{
  "experts_per_token": 2,
  "d_expert": 160,
  "d_shared_expert": 128,
  "moe_layers": [0, 1, 2, 3, 4, 5, 6, 7],
  "normalize_top_k": true,
  "vocab_size": 2048,
  "norm": "rmsnorm",
  "tie_embeddings": false,
  "beta1": 0.95,
  "beta2": 0.95
}
Below are experts of layer 2 (counted from 0) of a mixture-of-experts language model. Rows are named router (the router's row for the expert), gate (a neuron's input weights, with its number), up (a neuron's input weights, with its number) and show model dimensions 128-255. Each number is 500 + 25 x the weight over its row's rms, rounded and kept within 0 to 999. Numbers have three digits each.
After each expert's rows: a language model's description of what the expert responds to. This comes from a sample of Wikipedia text that the model never trained on.

# expert 12
router:521519482513502481517478464523490510502514546477505506486514508466532497501459516519522481487548505506484488507510465499511515521528460498531495510468483499480525472540512500471478499497489527532518526518473498495498514524484495515468516468488534522499484541475467523458513499474498520475457497453471527535519470511511532502453512515503515506498542531528469442541518505488469477494522
gate0:496480519486510512569518519508521536483547512482495482498517515492471456507488471509532523508465442471531512499522529499517524504493498481526464446526523517469531564467496472488540507470512468517566479548496458545509477473492486464497492524508493465486530507518467465470488518537538506482528495493494490488534487509460491515499495539492483510476443490482487503517524471487539531485499
up0:491509456506508461491478509492495508496481494474446543483476492516481513464471469529504530584523510486513472521453497464523523477510498501537498506523492539498480505520490496476489568483489489472487463505488524504488503496479483501522540527457500498501537481531526518527511528515476535510540543525468456509514480471485520502483484530470464513495516542502484499506500523531513478528518
It responds to: First digits of years and dates after a space or parenthesis, such as 1995 and 2021, and number words one, two, several.

# expert 29
router:533490477498485485498498507496515530495490510494509543462472499502488493471500476480528473534490490489492497509531473487499515510534476501474467522553513540551493488475467493539452512508510468483472493499514506540515479512489478537459492484492498509497491492485537503527471492502495505461513507504463511495529486496527470508525501519511510492508455478453498558461509481521532509462501
gate0:550491470495506551468518484501514483513507534489497487433455516425492478553537524529496479520509485485504537526520526470532477486486509502465517483515466482493532497463504458456504472472492484500475529495508512485483490464540529480515517500490549495469466540527473513548469483522469501509497442470489445479497492528486491482548476495503575482544506472471501498559448477501481523487474
up0:510471512468528564481499478495509493476510510508452513535544509507508506477513551481496519508485511522519526514504484503501490509493483515533474510523528513484502465500453503515485496483513493504492531502547477497496511519543460504479479541493482515488520500488517519495527449468475513537509508524510486504554485454548471473505485543483469506479483485508498451509491516526503496479509
It responds to: Initial letters like r, n, m, c starting lowercase words, as in redevelop and militiamen, and the piece "ant" in wanted and dormant.

# expert 15
router:511519481500492480499531498501523471535526534485504521512498506534499437495496507481446510532535492452545475510471553517492508528490526483515505490524511481478496509508551488532496515503494518522519520563508465541481458516490568516529560529516545507508526497476521515476458541491533484514493470521495536480471501512512486502480569525548471514493519495493492478482538526512524510543484
gate0:487500479511502495487479529455524479468485510488513495489478519502527457480520529542484542489481561500547467499555496495516506510483521525516470504516528483486511517478505499482512465534474472538553490512540476513494467505493521537521467528551470530485549501490509477469455508484520484502475507491496478489536522514535494508508519533524476488504488493460457567463491523467513509487520
up0:474498468534519544512479496504487481481503516535494483517458491560497490460507525464522565527515526497521498476476514535489531490460529537511498462494549503470501500483505465500513515512496537508554501500508484503487484522533522499498471504531443475527550497507507490478500493492508486468486499504502500506516509492496483492459547530530474477549485482481498510490502500547484495512509
It responds to: Word-initial single consonant letters, mostly capitals M, S, D, F, G, V beginning names and titles, plus middle pieces like st in abstract.

# expert 30
router:477469525486480492509484481506506489501517499485507486559542507497477487507530533536534505441506511550498468539495468461509525451539486513483531487520498487500544494497466447544504534502501476547471497501495451521512502536565462507468478511543491525513522515462481490507519506499473508459502545505484486491521501519473549531523442518492488493490519519530490498500478489481488490488523
gate0:500558538497516523496510488536476505474501506504512515502476482512557462492478508476514511496511539532485494518533484463521512501526515533465485533484461491449490541476500499473509531512503509505503508510492464464509494473481518523467493499535554493530452523481441515469481517513492516522516493493509523505482474524452533495454520487504443533511545525513513506494518505491482477491486
up0:534476441471503517468510551515546497567481492486476485475511500478519503479529482498509483490480509485517469479478521496500478501549519476538500516529433486511557487461480506479508534497483571481518524478466532502513505496495517478507525529474498478480514489514474523539508530477548491486513501443519521460474458469513504519520498474463476521492493518503490507502505468504482473501505
It responds to: Later digits inside multi-digit numbers in tables, years and measurements, like 25568 and 2018, plus the ec piece in effects and insects.

# expert 1
router:497498509523491519502528514499472478475483523516534482551468502493478501480530491513478505532491460479525510486488511474505488464465534462470505519499524497502536546469474546480528459489517499472482496499493481517502510524525522483501464508491474508499450469480529472530503489508498454508467528471510520488511503479488455497507523493466510525496467479510477457474458490489500546566509
gate0:536513514530511531481507493523489536495509493472516500514452475460470496471516535494464472507446482507499512486542495502515492547508491486482470515504473505536486507472492502503461508461487466496466490518491546495477486467471494541505525488413467464509509499521500462530521499515501477518487500498465495495556494537523463462477497504446460528489507480506515490539533553520536529440494
up0:517472510495509487478512488502495478463502476454455482488500499529495481552481471485535493459521494504507506462500613506486484491516525512468523507486497517505473499488513490523532534513494490551508485527508455526462454491496513525461480476505462497537480481483514515493466474474505506556471499509511517503504469533458502466492487495540484489500533528516497524509487507481493497479546
It responds to: Short letter pieces inside longer words and names, often after an initial consonant chunk, as in quadrig-em-inal, Alc-at-raz, Barc-el-ona, Spr-in-t.

# expert 10
router:526472482504506501516520496501476476481511504488462506493514501517546455467533490496510540525457489494491487540515472488481515531447488526501488500508532525510532518491510524527518504493512519531485520501551500482485500535510466492484473483511485531513504469489449441495495482507490453474508493526532496546462487454533504429499503530487486554477524523502519485472499477545500527502486
gate0:503511502487512528498458432527495522501521488498472502462484500526484513515519476486469524520496509507496493471494527504508512509525475482565528459460494510482479511490493465532503511500501503502512510466482542517474489464516486518494511481500511511467493571532545527529468490497486538511491491550486505466509463531495524497504482470476563433496541541468499488526540485500483488454500
up0:508497451540525496494492509478489503501443442494494496477503470526528525488490510488487492514491488517486478501508488519500538543472507488531500529470518488533495561452538476500494509498498516549501520444522525558482485473539473494471485482478503485488543519481481479489503450516480536536457464527483511475505506487477474433500477494514513479486474515512529547499548484525496494502493
It responds to: Noun-forming and other suffixes ending a word, before of or punctuation, such as -ction, -ency, -ities, -ors, -ents, -ate.

# expert 14
router:444525488483506513495507526502496502539473462501546499509495484498504521498534512527508481488527514502474497500456508523509476475525500494452522472450505498513482485488496519530499486504498518466495509477502527534492530473532469522546496484478498508476491479522532534510510532503476512490495533490522469497439508505474513502481477500473506522502572456522502544512509460516498512468478
gate0:533483495505522509515502524493484499484471508524510451474468512517531493497496460507491505528521489473530526458489492512501533511478486505496498502521515493507542517440514490471474530469542458456533487516499486519495463504510515485464529479472504498524522496476479472523483533466532505573505501483532507513498501521453526484476527496475510519534515481510464523483548471523538487489451
up0:481512494487538514492489510483519532546457528465535493510480467471498511496449515501457472498500484458512514508510496454466448466529504475427514495521514491479488492475509499506484472491467537451453548514511512482477500540525500438538461472491501466517499533469478499469499489485513537527462538524511501463520489498531507514529519459481538500482518535548514520502492490492520515506480
It responds to: Inner pieces of names and words like "n" in Witney and "orld" in world, plus the words when, where and there.